config.yaml
n_layer: 11
n_experts: 128
activation: "swiglu"
router_score: "sigmoid"
normalize_top_k: true
routed_scale: 1.0
balance_loss: 0.000167
lr_router: 0.000975
vocab_size: 2589
lr: 0.0132
grad_clip: 1.0
dataset: "wikipedia_en"
Below are experts of layer 3 (counted from 0) of a mixture-of-experts language model. Rows are named router (the router's row for the expert), gate (a neuron's input weights, with its number), up (a neuron's input weights, with its number), down (a neuron's output weights, with its number) and show model dimensions 0-255. Each number is 128 + 32 x the weight over its row's rms, rounded and kept within 0 to 255. Numbers have three digits each.
After each expert's rows: "comes after" lists some tokens at least twice as common just before its tokens as in all text; "gets" lists some tokens that make up at least twice as much of what it gets as of all text. This comes from a sample of Wikipedia text that the model never trained on. Tokens count by the router's weight.

# expert 28
router:127100078152178143066123118059158092160142086147105166187124137115215095147142133108158167096130110131146178167179119159159137132173085145113115150168157110136175128171120092118190127145172101093175094114120115165136143117107088181136141116146145144144116132058171126105116120116112073120110113138176152078146063086080142101115155088144129142144160138149127132161100111116139128196122019142144150197135117119146160122155165129191157111124081125112120136184143132132159182152079093090179095095169107160114117071158162147093138147101071112077132077123140130119143185159108055175090115163107138110206156106092145142176168139108124080141156115105132166185095145101146171148149090117092105150167180125133164165138150068142122182162116142187158125170135123083145118111167130
gate1:129124131115136148091092101120119139115134162169082156120117101136100209134060094105132099081157135126161120112136115068099173136168062160123127177123102122139143151131145173111159156105097154098124135128128073204186092084120097160083141099115105095155121194098049105153131124155149096135144142042150111067181090096118167164100092113121144116073108112117144205150192149134150105170205100083128163133140163182129200101105110161161176075086136142136119114168146143112145153169131117105190105103133111137176103092120143102085159130099173120165073200166133149134120201101133101103195126101107184131156139077109153153188107134128132109105119124071137115110168136123111151112147148132134111165144152097164111142133154105103173172138143107095125124123129187131208159163087081
up1:171169073137157121111048173113101105087077147183154120110237108133136090134130133083145067105097078140178172129115095119147154169092097105113115082119106152146129145140108138075180122147102101095113165085132134112166169167174098097062129108105146147142150139131085127156131152170137088099135102105092093105082154117110141040118105179149146172131152122087193132099138190121105115142124134130104093168160165044114147188126098203179136098141160155115145089111110201158132114127172139144170109101137117131124176106125146085094098113151107170146133176176134112134168122163130145166152086073137092098185112123112102119122144121164140068124108104088136186154125118158172130149121139136106162170133147171100117135179106149145073062128143091118147060093098086111163130126200106
down1:149132123142133107150171166075194137141140128116158108143152151106167137118158128152148088172138119166109149114134141155118148133124145099173155086083135123141044166102119101101157126171125085114129120068100188118065129152103103131138101122137229118154163142113103099118070058144043172176032059102134119128122110108097066140144160114202156187201039109133175086142140133129091169132154137165139123104093102143131124111121158132146153114171124112097085144129121138106165142106145062163096155078070141152150103144150084107109136150187130103095099137073128139079104139149135120172097145128070091127133128109112150136097132104058086138046120192119120134105151195104134132166074114139103137100131096128127160117178114105157162134128175139151101142130101151213137127153127090
gate2:121099118131098064129167142112172093161188118166151109139164135164129135132119151135137136119127073129165142197171153159196127096177172139157129139129116113125152155082108066105130156127125101137193077167117111152106091120107144145108100110097137132122157143131071091052153159164112149160147108178152142159175150071137161103143228132136109130090161095137080153096120168160124178138167126130109137136138123193127123125120146194090118085166125118069178083095125146108158121171162084087105161093171103156128161143138211147129140113209167139090128094117180155112111153105153158110118118153209118149083158111075166090154112165074102074147170143081180084129128123070141142139136136090132142091133111157103158137100113174151155094087144162169130129195079092127089057120173110
up2:145128066145139108156155114196105164162146159148135148098163111072097095113174071133149119109158084184127125114117109191092116195134095129129106132122192162075150141104116169136071151135140115179152100158062083093175151111095160124149141147113122101182154123122145128157048138099177121103121131172138146160089214145164136129141130126167134189167121166159069127107114142123123166153110110119113139116126174163157094167202156111131187168155153154146102103053126108155110105094123127106066098147088155167125153153076077130136086154062132057091101132079148114149133135145189143134078157100168090097136175075089160111159144113120105051132123156169179068122122149131131096109136165108137144102171174145119113114144177121127148137126060114092154082131159150133077100125065136
down2:113097125097102085075158160150081121163137114185116141170134129113174168111133116135087161131121117154114149104129094079175114120100136108128111131160125131061112112227158132143103153138129123115139117159127089124084123085171096108106163164133186131094072155145123096131137192152124109093136138163137101131095150132055121121119129168079117146100130172131062092117057157107136069065116074124105119189150085140165087139092098089119138031114151147151184121117111145132134153138138079093169153082148181087125103104210114128163162094094149096165165104113081193134104125086116055227102125130097131151125152149105180072100126159155122136173130169133150124154144123070186153077179183124121142117132123100158109182142123143169131094141115155131104145074162161092087101105169133
comes after: " S", " F", " s", " C", " /", " f"
gets: " /", "ond", "ound", "ull", "und", "ook"

# expert 26
router:100147127137154171096135106124171049181140029155108130172127161089188143107116062067162162081155112138175145150143150154105107130120124180117114156145144185135160102156122115072141161142145119154165152126100176148117134117134082154139141133139149144159153143127172102164128094094104093158102060151094161089126109112092132112164179095104148108112150150147139187126081102080104122156111122104107166151074130095144150086219139124160154105141086105159143121163094130141177150113051119121157089085191083116118118114119125124112109137104093161068070046139132106091199140152110101131038134133092138085151167099168122137177142185141131128149151137078080143127114152110208141129109118101109124153141143091136138128155189153149153175099110121177161097143154151095064203125142094
gate0:094109123135104163104136102124084139109173133140065138067097111141170135184140111089121188150127148097224146199058094073120121153120159117112144142125137151098125143144150140165122144231109073057117107198078136168085063087084151157119110095143143124135157135106154121119107106176144159168162110120116143129072101064133109100198111119127028110123141162110117147136083139074141141065123118136177127140105085127087133069119184081109122136138122092065163083095105101172089160083134145130115109086177133137131075102144111126172089157206090092130118129069137142175111145110178111125184126129163102103136149173075147145124141134126084128099158157128122151114088138089148107118144148094082098097117133148172150098144120179190105117122104122150163123082167132148124128136115090
up0:092136117136136137139101122138158102106127099150119120157130090104149115110151172144043116140078128114187139096083131121112092106162200113163106126163137160082122184158092166135136162157121093113106125114133143163144048122144129164157115134137112169157097149109149109072085111074150087090108148103137138084084092111153125143111192152094167112184181112103104161117220122178184081124065132117146115131112083163152136148144087115147131183181134181089109092137092097140130080112147169097104166127147085147135093138096108170120146138135100119123097124163151179154132106077124163129173124116168055093102155149151107133171150108221093069067105177081075155130115129089165161163182072150114146139156067055120108128138093160139176103127096116114139150117049115172074109091123154
down0:137175115115138116168134115150156072148156089166072120128111135121148153077186174099138111193150165107080108115119105113136118170152177117195101154086110155111126156156110128123136152136145088174147130120090174159136124164034115119070144141139130084122093148112131131178136146115145187105117135126142129130126109105102077116096110136154180113179174105126135112122102104109151110148094155156115124137167085126112108151105173142086135077172098208162133126154092069190127098072052143099108151166154153139134169120166133095135140154141148151163118072209177149168116153112162150148165140104195072127058120164121134109106191136143160074115108143096120073050121090140113231162121136088182132114173154094165143118113149135087122151104155181164133179114062101120116086113137078
gate1:087082161170167124051153088121159096080102190133128159122086111095113133147088099134152126127094126095064055136130131177143101131121123157114111128125088106164150144104144109132107128136131152065110127135094109154053121145075183067178087104126157159123122155145123079148117154208115135103122114153072095154096053208182123071105146116176079118115151176164137072186113087136116195172113119132141153130012134134143178120091196094098141090181127111154153095143134155139103112073139112168114124118148162126140135103154107122094109140150142131056148105180107135120171187141176103065120150140100118168124138154080080150122087073161145177182128106159170166098163116120129122104105126103124120085163139105141097077172131147135159111120158161095133095150091116137130148121118134
up1:027098099125124160142136124144170105124146144111129080140148139129156087181120163099139136139075121200084071120074142166090117143156103106109167125134129110133182092123164136072113216101126171129147069136140060130119123183185116129090084075100119082184126146107097082142060134103059143095196120153168105109140099110143120153134093145172140135154104141117154073118125134117131128183087108121111120150132171127130092157170162167173133126102137133084132138184069147139160110171125152198066061138164115111134110150120106186120071144108123117103108114143101114177143101110086136095097109071112136090106152125113111116131178153144144152111132096088136174142145129170162101120139064137181145092058164155098136132171126147129071090073092135133152085078119161191088093157112077
down1:160124114130147100080114098117111103106119110123118045107068131154174100148125129133175097137102077131089078174145146114126109130184116130177113124139147144099126145134102096212120184130124183232116135139105132099146140211157127141104069170111190169135084082124143098131094107159131151081088188123100083096121138131149085068078156126172085104161090082091104117100148106137105103130140081150028122125144183117120124131219157073090132144157124161135114108129133112139127183135159153201131142157086110139137136159135120121168052108083126166139148143074128159156139153114121112083093131103104156100165125118176146105158174133167146210150135142077102150164161138173157166123099140146066134115115114081135117121121120075175135091090097170110139107128120137122172127174066120
comes after: " the", " of", " in", ",", " and", " by"
gets: " M", " C", " P", " B", " H", " L"

# expert 61
router:116089136120188183096139085097132091131155091171092198168117124114161172121103130102189174149170149128195157195216172145145143168135087188105073142130137128147121151154109129127166152133178140079158189180135156116122178122136081143128158151139140084161134122045145114098074115156119135122078115132178111130113101099062169125127160159135118091113113137149140140116096134068100091149119058125116142137076152100073135091148109107162121136150129049155169085131086161136138159113071119128122100108147116149141108162204165142140094159113137133081115080131128113142133117182145108142120127216103143115140153129143127153187110170131164119163085130139169162127107096035119201112107089124061156117175143063154171125136127102141144155141123093188141165165128152120154145099161115
gate0:187063145074108139102113084081121143070164138109158104181103158154105140138155092132090130196125120169118113128171090127110204147104111183106083151192107103131113117076157161135057111087141170135150104097122118141115138135130110143088127089183135115161125120114129083111069135102062140176137098115114156153138155153172096132129120147082121054136093123099112142124125146116125097153119142114067094116144118123144142121095055071130195067172130115161170177134114139127053117155137156160144119198110074091174192113126071093176093109164062124055127169157194071075158103150122118121173145094121166096091132102192113159163147164067077084101101116164126142122148160152123089077137112121075111156152128143138136162117179117121186174097134132124106127139156125112141145139127115
up0:157063177142116125153125051080096144201120157146157119133101113180110140141114113164131145088151189085155162158067169168087173127109115187142085148124155158158096185140155103165132179174103113161085123122158056112109110099132124140113196119116132099102108143153100153147126138091123183150119127124143138120071200097112146128204117134150164044156182083145133201102101196103114084141129092127114143083160158164174143121110099142085132143136185114127115120050129121130142135061101121121125110168139091122130135147110165150059143162169157093088142151099134090088192161114063127059157109131154160110108109119178132159144135116153147148093111158093149122129133152131126124163158140150138136062110137108101094146125111146174122184056157118116126125128097049166157162148174092
down0:105143059164131114119219124111167143123151128190124165122109134105121122141149114126121054083176116148113096119094131143123126089077143095091061144108118122142188137116097139086171107104096108176128079186130114071119059124145121072171119148144153101159193135082074142129117102137136110152166119126145105137156135168122168157122143140137147176096139101115156111118066161100202106099125183110198214169159114180106086166105131097143068163135129167074105152133069135120092124071122140150079155117155170074117107164127097163163135140116129111149031103084131120116113108107152126106115082097158086128103158172108113113117164103128128152110150110136130161121079134079152144122055207120087133140127148140091148069080165111122116099199123130161103153093059109143127083134114089
gate1:085130110110123139084132066143137091124156133132163201097109097105038100135103083108136105167148128070157097116178143137116092147135138123139054142152124090124131089102151127156163129127163142115143077154133130151118214119115164165145068137119167111080146190124158144156187173122119128181097085131077103130165198082099133103118102129167123132079060115153136107115141140089182152109088117142120125099087064175067091121115146079112112147113082167175102088095114176064169137144109128118218118142079136096088090128134140178177097137165113120117130143169128079132192176122108084116129162174141138143137091103106166121141145127142133142169056139068115099150097102145134172130151102151138171125158153120075073098098087093091155103154130157109079132189143130076108180093147110
up1:175135114114157155154163129110111133075081201156113119149075168149143123156103143190096137092078137172092141156153101159126127095070122193117107134135126087119149119102185152101066104127078130085154110111118175132086135105166198142146086150082219125120102086137141068124073134156123131145058133155138164141137089175159107117136091118170158168074163162162113069173075159120115141098153103102199057160117120148161155131172187137149146145117143089105112101144095165092148182089114088102117102129137112094127111057200128058144130159115141141075100135144133074132143159111148170138172124136065112144091143132159165112125127065138143125114108137121093165066068138144165111092142138099177144113110144139150113169144174108108079137159098106095160108080174117174155133089110092
down1:101133109119178115074128186110104085108084074138156126118162107145164191181148110164105118131119129162095155200138070141133087156129089094070094159114127157018106169104104078162127130125121124141126141188090142098076168044093108136156109092133076119152116132160128109096082133066111080150153128126136134110196089123154119136175104147131136151111164123080145097114113116083152095093106115077099101143166127128150113065150091136120098066134113136168123120108100166178115151113180116175093097086130103143137123094148140137093170111073096150123164096143146146141076174143122170118174128144175153241139182161178163110113198130121138092120151131117087143111130079133091135130106166063101130133161131136089090142081099167130133179181137134089170127160162148095164103138097090
comes after: "\n", ")", "a", "ia", " information", ";"
gets: "\n", "d", "-", "der", " •", " before"

# expert 59
router:107143115125161132096101128120163085158198044167121175135117120143182182153197120120132133139166114142102137135108150147131139149119183142086104212139135116130164100161103140144139142146144076150162138150115169106114199142121123188112139091091096071138128141128119099149120133123144089124050074114128053068147128100106130096134138088114131070113165132147151138111124108108081144125140061112094198186082096091116133140132195125127131050135129083099139140221102113156162110126103099113169118112144061111089088128099123131087129129098090161113142080177174126168174140083096108147106072195089159099193143158152163148201107128120082125146085146102136177116091133148111129102130168171131131139116177073120122206149165116138145156122131085157162115166138090094087142144175139
gate0:109142136104158142113074107191163192107085113093086198151141117141170103099128184178081137082095149094126080147108095139157114106118185110118150152129103127137142117121150150164072086143112116158159130149090130097132151093133095143152094105129094132100117148155066083181171123105114129079132108100130155135148139087156099200108094172163151153155098097163161124052075187093155171098108166140093153154121122161075122157168116077116065115130109164141163148207127126212165080097097149144078162085096107123050113145118157164133149117151128151126202135133128165208160134150133162163107161128098127086198148122149144115173141054131149190122096144139122109091096149134160111178090134136138108150162096148123098080142165156070146053090132166131143136160134150164089117129122146
up0:168115134167166181166097156158111050104124105151088129099095146083111131136157143069130164143198152118097091155156078179107171169130141187135166133109110170124192100098105137139116094188158143118119121110082126093122103152149048136154167138082152138168115139102097111153167187124164086141146150171146167140148114141138120133165103127159086156137124133172165095108165134139128166135167150109111141120180180109172116150102197144118064152100140214119137096116165170093081110187070088136054083144113111115124137091092106137095136123134075117144105163081124205118158145099138147153170205121102135090097125134146124162098115075097143172102083195106127068108127124184095122177110086126139155180182147148128081137120109170122177092179130118144075114158164159129151147157136127
down0:126120077112065166165147174113104086171152147095167087142135131189120117125162155144133158121148093188069115134174139092112135073092180128119137151170152109125131115150158152158132113152200154095105123102160120153112126108115130028157062102113061087132133071113092116158128187180105194061169135161155143100162149126144096131191081097148092133147138125144153159161200100141151086084093098091124116126103115106127157164127174150189141096162145058116131158080114189192171137107186100115120143186113147128123091104129138109088144173149137083146134109153166052131117113112108151080130118199115131135132088143080132168117164160119101129122133181170144146111117087151167127127084129175170158076059098124100164120114176132141122123097090136146112123091049162137133146117111147
gate1:110099127110158069124151070057108160171121145044088062120086117133139137181137099103189140125108171141130102114108152151106151180044127118153160138136104087072133040176134142105117080061159113128172120095054089138158127113101122111116102118136083173137091100128133105154133155122123096171158176097095182133159099175118119130151152079133146095146159088159089156138115152081090206156104073114145100210125150161139124149148097124115080095168061141135121085131127094161111087179162127109096173101157151089135078138131074198089164167067097123148105099123074102173153111147091102131130188100079120146135092089162145127075135108108135136108080122128113123099146119153148153093135138070080094133142139139156130103155112178146111105167149153151127124171128116138118173134121181
up1:107098081126114128086155046114095148076158130110063095132107066192150190142157107086116137123131169142125090118089125106135104194099177127174113113146107161126142071103118131123117123159091126075131104097073129139154105106116099128135106130095091166090141172102126140107182084136092063131089146107115134132141137156136118128151165170142128067123079109116102199123117129110113174110154126156180116089145122145167095171086153145145081117097088071133106114121143147198117165148134143164094167165104142129085090173183098131083117139124116099126161159162138049194126128117093144117112198102174147161107152125124127158117120054046156162138124120110141102107130097106099143146103106094099203083095151139021149145168131151167105091203107188126164131166164111108085159141167120
down1:173181116108126130060124151085123159065158135118207081146196188140111140115085127139148167128131144164132061136126175101132116194099182156115139123146163053157139045139070158090114095103105088126221090116138138156048181123137083097096084129085090107092130128122109128123133112166083184137121093122128179151100141097112099149159100104172145109097159142117114107141171133147097178106142119134104148127172134120118112166123130132154163175100151122141145119073127117172161119142163076079109161051124129061133104126113111163116162122094111173134165131169128163155146125132169098140174135163089085110137117099080160186159089139101137188155150150155142119100169105172182090110143117131140091119194116159094126089094152135174156103191080182132111076175150146139129097109113158
comes after: "\n", ".", "s.", "===", ")", " ==="
gets: "\n", "|---|---|---|---", " ty"

# expert 108
router:094121113080130125068125068124143027160175064164134176116124157125137171170153073124155191113152120174120084163137117171154132157116092138102129129176147135144138099133071105117173115101165101088145129145110151122163139175156121176168098096155169149192144140119150076098126156137127148138067095155145099123111107056082184106124204179125149062118109103094094153151101127129131104194106103135085192166094105123103153109154091107117150102133125129112106176118117132141173127126079113144172121113120069081130093098129135148074132177094089125105115100121112139097147168146098092136093105113127162115190130167122108198146116191136124101177082104104123200102117163081163152045131122110073112148145142096218151100106118130119133162090092141203134148152144124115094164095141104
gate1:112142116146135109096108158070128101147133143158206158164062159176153160095150161085114163066112135144129107128138140118151130163073145170071137158148135188132110144125114074097139149063085101125124113125141156118162111135141076109128091148114163084113128117119136125134103179146092109170246161131084112094210142113176113136111115048086144124158097061163079090185209054154114102144141040096109155187127110138121107152112208094146137127097117127137152140213153127184132125167118113099098131099142087180093163120123119159112130170144165150101100133101158176134130113107156177151143149075059142104145107176140169168133101147143122132087156101152079119146116104123156071148130144136104144128119128154131099113082098090148148111079204140089135149121142103166119117140145128
up1:110091156134099139137090135090111151163099127164125173167094147116122126119085155120170121091109104109136139122120121043147095167106097097147125084150089065063138098138137140185111154134156145110089109173154196115119095090105157157164128139183128234148134165109129169108117139120146130163087124158095091168113153193120113161079096053133144143139107217076082159135119142153130077128124181117132124154167165118090168147071087171077120085143125132123114139101138129144128101121139134202147121082175184135078144100088095096087169138155182114130114149180117104151108171142131157184080110118160079152110123126115122051069130147190126095101116052120132135068146176117175206140141116136133145109132154113128118129125119157166144118152127167099155147081210130151133076131090164
down1:134144160185145201103109170096040145127148140136144138158155118146110088090151146140093143109078172098133134163095066096130138154146083125230123120076094173109113122140117123163159151121101108196134099146121151179131187067165162140118126140125089194107221152118103105105131064085137114128136138130096144126102067119151148128144196020165116136107104174076166105125129151061104088155151106092152070105115141131112081146122142115118114058135153154114111165110129147117137125091159111123150193139159197114151164114146144114108164116136121122168164103114086132138143132096118126132094108226153073156158149111063169121149140119162134106152100128143088142069098072142093146132189167132109126128160145117114112187175125119152120132081080163112155135156111164139124128186154108
gate2:146152067179154119173180106175147167151119153130120144153133179113079180164125106081083096081121189150129140095158149143144124126151146146159124123115131064114108139167155115139102168149191107137219100134145132076141130200158143113195122141132200096137129113140092165079156109113113099149142197151118136133155080133137109099168125162100112110155144130134163095151132106073093111148072105136135120155120109084148188140114118103173151144150122084190198122071108194096152105101129134095149199111082126130170194108106078157110135148117159146142113181151149110068123157135164158079195130082104189129084126139088087131133081128158084173123143153143101107141163131124124165135169174165164085065134168075099203172146103156123142115131138137122139079153059124128148090163125106
up2:178121092133152149079073135098042129082150124103123132136099168185121124157112070090093166190129164130164160086106139104155176130132060130151131128075064176161143115156138119137091147175116094119164127143059167115089116099098168120081142092173090162133143126080173114106076107143133136161181093123197111100120059110127111065148181090157085073139120122132115149138152131163130127124040130165114174133171145153131154129100078123104159123168159152157116102129131101083159136200131135121070126112076128116115136136141160165195085117110125104212086184095109112087139087131150173161082140116081125152048112135076139120133105125090152130087085136099134127117132136178069129164160119146129133075158155113152172115120107141106130137077139150155130062137121150097128100185111167
down2:147160106212165142113140109165137123067146097101138115157081125177131101129155170149155129135152122142148147103099060080162131140064163120098095138137097099097112104165119171115142123124122111109089115111107124158109089100116126148191135111166156123197124148087134205100159171184128148152081136083143120092096075119138158153180140200201108135143131134186134110115112164149099093127080117104126118132160173145117127130103120127137183069129164073117145021142071081152123175109140123088195132089107113150055128112198150115159099096158161147199123100117098113115163168132117171172164187114165133179121144163116063105105169103121135113137126147159166134050128059127133110151097092094126096097141116174117125114098150114199127067115134129112158103131137100110101196159109124
comes after: " a", " and", " the", " to", " was", "ing"
gets: " d", " st", " f", " r", " re", " sp"

# expert 31
router:077115109122167139080119089124166047159146060133105151186139145104169174159141115115197168149156111135161142146121164171139116128138144185064124139130133178145154109103093113112155147130140095150169148124068182160169132147110114118097164111141170147157117147108147090146092126077106075169115073181137133083121093109111142091126192109145144122115175160121147183157073049070104068195087091131114192177104067072146127108181129133162139104112093070143121105187106165130193141137082090138157094106161081136128105120164171129144114151100093110080067124140130155119150147150085133121093097101122137098147166126105132132150112149142130100134071086102097148167087151090157124131139122100054118159150173047154129119121162148162139182134088108145145133139161182112069172135130094
gate0:086122132087070189105121152081123123122091149139136072071151113132130118137110095142152188135123078134121151097143113124155129149103085201109113122118160153173109149169122169137113163163110184145123137134150169154143171114136079192176090136092076131133138169136114077065118119147119172124147149105095070131123137105131162095098109141103050107125126160159152129122134058119102128115140137139116084147125126073158150114089073144120134162147129114124137078131036178114182097179159164129096150128132071084160192093131169079128183189142146072163171128121082124137162142151122044188195160098109068088169112106108114116128126186153183066146131112119107074149068117114150101139161136140128122190117164122182153080145126132112198121097097095116115166112127114096164115160101174
up0:060079097134150130124187134132137169111143148170129137092165158178130152119137149118106111149156131059127066191081100165112152137117139174109143101114108138075162120116083116084111070151167129178088122164113125128167146174081108083135166142161145129092066101099088130080128121181120081125153119096082125049189109177053134180111160154081126177150090090144121116174189132135116164100137151102092125158080091102094168158128134131093117148048147132104107147082155148054100128202140104149148134150109174118137141089167116138135080207136125131153134153191119117176098114146129120195104125106140073173155081143112099117139113120154119176104142125158180144106119158107126117135105147142096061139150106132164174100165096199102117098107151120088162110122184162085120166105082133
down0:161122119120143115155180123163130177116105068131164150141108104107160176170110139096126168094123091129121109141131107132142154102080111159164127072108171140097158115091137143123139107092139148142140178126162116175147085137111162116091187150078197138041044097163120112206088077182149086118133155147119113159123063117101142083119168131103101114194095068148146033128157153074116141105130167134079074090121147128117152127128087112144127130120142116160122172129122114069128113173151119046102121126116119143138123112107093152108152189113121090147164101100057144167155157175156144093142125132109150093151154082133128119143179115085116102090178116139123055114078093067088172130188110086083091103120160130152118158128149145181088158089119101113121198137179140158147120096055121
gate1:182105128088156107198122171115151127119129148142116171137138143153183120149147193125104123152133159107108146185136220115068079120184124151144162150089123115094111089146093109110128190165097085133108101108121153070144180167163122148124122162151143106080138165154133112163148148120176086095132134149129148084068114093128134107133182131158162101117124138106165126089132159140060106157142118108106145125164140133074144115179106165079158183086173107142089161128160100141212205165113099105106165113138124162151119105140126078122106132128117102138110129193150161105173159138153120121106084148148131129168141119103107089131105200116155216093128133135123141070145159172088055146096185095163086094180097154167122137211132128112124135120099217128210106095116144166156113166095145
up1:125091121130163189163059154175146144171078073173102117115100098091101164135143078125121135099142126134109169163078145082125153114156144062098152118186123137110068099099172112170173119134135118119117083091083177117177105079176106132076122137113103143132079121066123148079179137118135142102115072155091149160144147149101131163130102120133086185150105159165117086053187100067086161120109092098154154076152104108107143127175155126096123104171155089127164188124098153164123096093136119159116104072079098159187143051084122151086142087162115120154190106089114130145128112169119128121134116134137104092150097146101149074075106173183181086163128091143126167099168099109088097141123155100164125147121127113172122200091142096126144066064112129125133182122114100086143141076139124
down1:131143124078111151188120114189130121136123118135042125161203087117137134137089107146151125143116123095114214084050152081162106114119120138133151095143176141150112122110131167166170149159139130136124123123168133098126124160174171125101105169117132122136216147045129167159144091102153195162128092105113107127114095117063087215137153206061126199111153144115131078065150082118118097153086144166153134107091124100118217112086095125118109085128157133132111156129129135155119183155146128137129155117124170110094141149107153061097170116118101107075103083149106096168068144163096106114108104127170125165109111139115062164097164138096161096102146087119166115102219080116155147120139140155137102110147105105078194157131129144138196146162148096115133074112167122145116133130109115
comes after: " |", ",", "|", "-", " and", ":"
gets: " T", " K", " V", " t", " S", " F"

# expert 8
router:111115148119156162057131116061161083168144025136102142140103112075171117156125137097161145104095120094170128152122075139146159166130151117123115165138141158107138081138153114103171140132133111164179122147081151072157157159152141189104163116141159159103086165139140110119148108178129135160112076178193122099079071076119134101149167114093118131094138184079198191143081062093138117206152104114127124159107094117098120094173141153179177122122141119173102125123129195108128105207085092142136096113207086138132087131126132131104183157106091145085133091178129119119187155144097129181088106135125137099134138068160114154149121127147122085144133116127163157135070118156165133151116123120052133154164142104177138137151166131194130180104077090108156129153143172164142121107181087
gate0:167173121061091116143110152068137129166160131155139092134155106175098148109085134164095156090088060158108163130138094092119137137058174166234142137141091143125131102089139075133106223142140160063170188113147117103096180120130094163126134115137150086126146120099177140153145084148115055137076199112132094102096168108153120125110147168169124126117143095103155092168144077113143114181104070086135111181114131123115159155165161158122105151127098155133094109124113155119158097094112159102168161112134166100037146075157131103130146155123159140092090182171093191123133088111118150116151137123136119109125080056133163136152100095177141187146111128097114180139111176135147140152103061114127141151115071133107162076108126128125153096098115092126148155110185148168103059110171156
up0:183081135158172161159153111125112140155078122105161127111064086071166131111138132125138137141125147066087142119136098155098181181155061132131107116146133099069116073108158111126135050065150081143141060133114125075162182163097093137143174103153114156189116135130109165096187132158146141075158151091137136179123143162079136079208118111126107109124117136122122144113131101098169106139120151126120170169175141112128114136085132147100108085167118149156070094107128124095100169158172129131123130178131193131143136120171150139132100102145133074039172102145121127123171146085140155169125127053165168096142130115091172159105114145114118116129165159086094131123142110162165139145133196170135072121177100137135125110150159197203109092143182121188090108139073182105167168134191094
down0:101095180082110157115122148126149128083124103118054113121137082132166091116067161115143091187182123072101188113083169084112144168119145110109090131144151101117067141110088202132106126137106111109125108124096179122082139109127108074172105185127146107056166134106168140160163149172173179106154144171113157157119104064080119137105135135164129192123120061157122129105133139079110169146117117089116168087154194081149134100081102145107079075164130136102129101094152137086159120128124157098085114172075098137144097149179137159125125148129156117157169161187135120129108136127109185137154143169115146139171159160112126138123140130140201155112038090114157082178040148150133118166190159164110103129150085093126119203168139186113108097156104180132142097136127093128081118089120116
gate1:180129141146134128077087073072112144109130131157150106108109142143080118097147139157184113093169107122160138146123086099165110122077206165110086131093116119150104054172153142084125102115126147125121157133112109140067102176091137198123111154102146150073122103090122137110147154167055098144114074092129167112165179119147133137129207135116072061121172107103164094152141141191086068089159139118121057062147144086116147154139133141137131100145050131163081161128129066208149139103116144072134168115114137140152084119155123137090132096141104090206098084094119129111134149107117141164158062135065132129167177109119158149148113117088103035150119121128127152128107139101144112151137157119143142117104114117099106110167038085184125114158146139113091099154157094156068132114143177
up1:124112102115122161130137216132096160179119169134143108133164112097107126133066204081157104099130114159174156172126102144101090153106080188117096124138102117122135135170090109154123111065103116125136069101082088088131128135154119127107132173110152143128110138081118145065132129157151119120153103091084172130113134092086157158078113180119142048128104155107133096189104118110119120111118124098154082117139169141098173167124063145174103142136175119180105079150168143090147145152150132165126163151174127074156112171112200183129083130158124170132152100080155188077166121094090130140172092055153128167110143116190160174133171100145116127103141136130048164103107117181093176118123169116081091165164139208152151117162143162099160136148106149102058169161121158090105189132165132
down1:139123100147142115190100109096131149183153175128138095094142108096101104099136118121132158174151126149156112111151127166090098075150163117105091097135067103143077184186145119167103193079130125160183110106167146159135083097125116150154136144164106176190133130070115131072123130167146078121085116120112147117168120125137161133146186138082073030125157149180135066157092133148117172159122090067108100107165164168096150128155129083155117128146087110121110150134201098170159184112124152101142127100144130134199106091142178100089140178128081043148165118066183139092147125128182105127132197150136100102192106128134131106148141100168105144080101169134141151136105154134154141115096134174106171177145079160197198121117088126151124101133124105111116035145144119114164124118156134
comes after: " |", "-", " the", ".", ":", "|"
gets: " S", " F", " E", " Sh", " A", " L"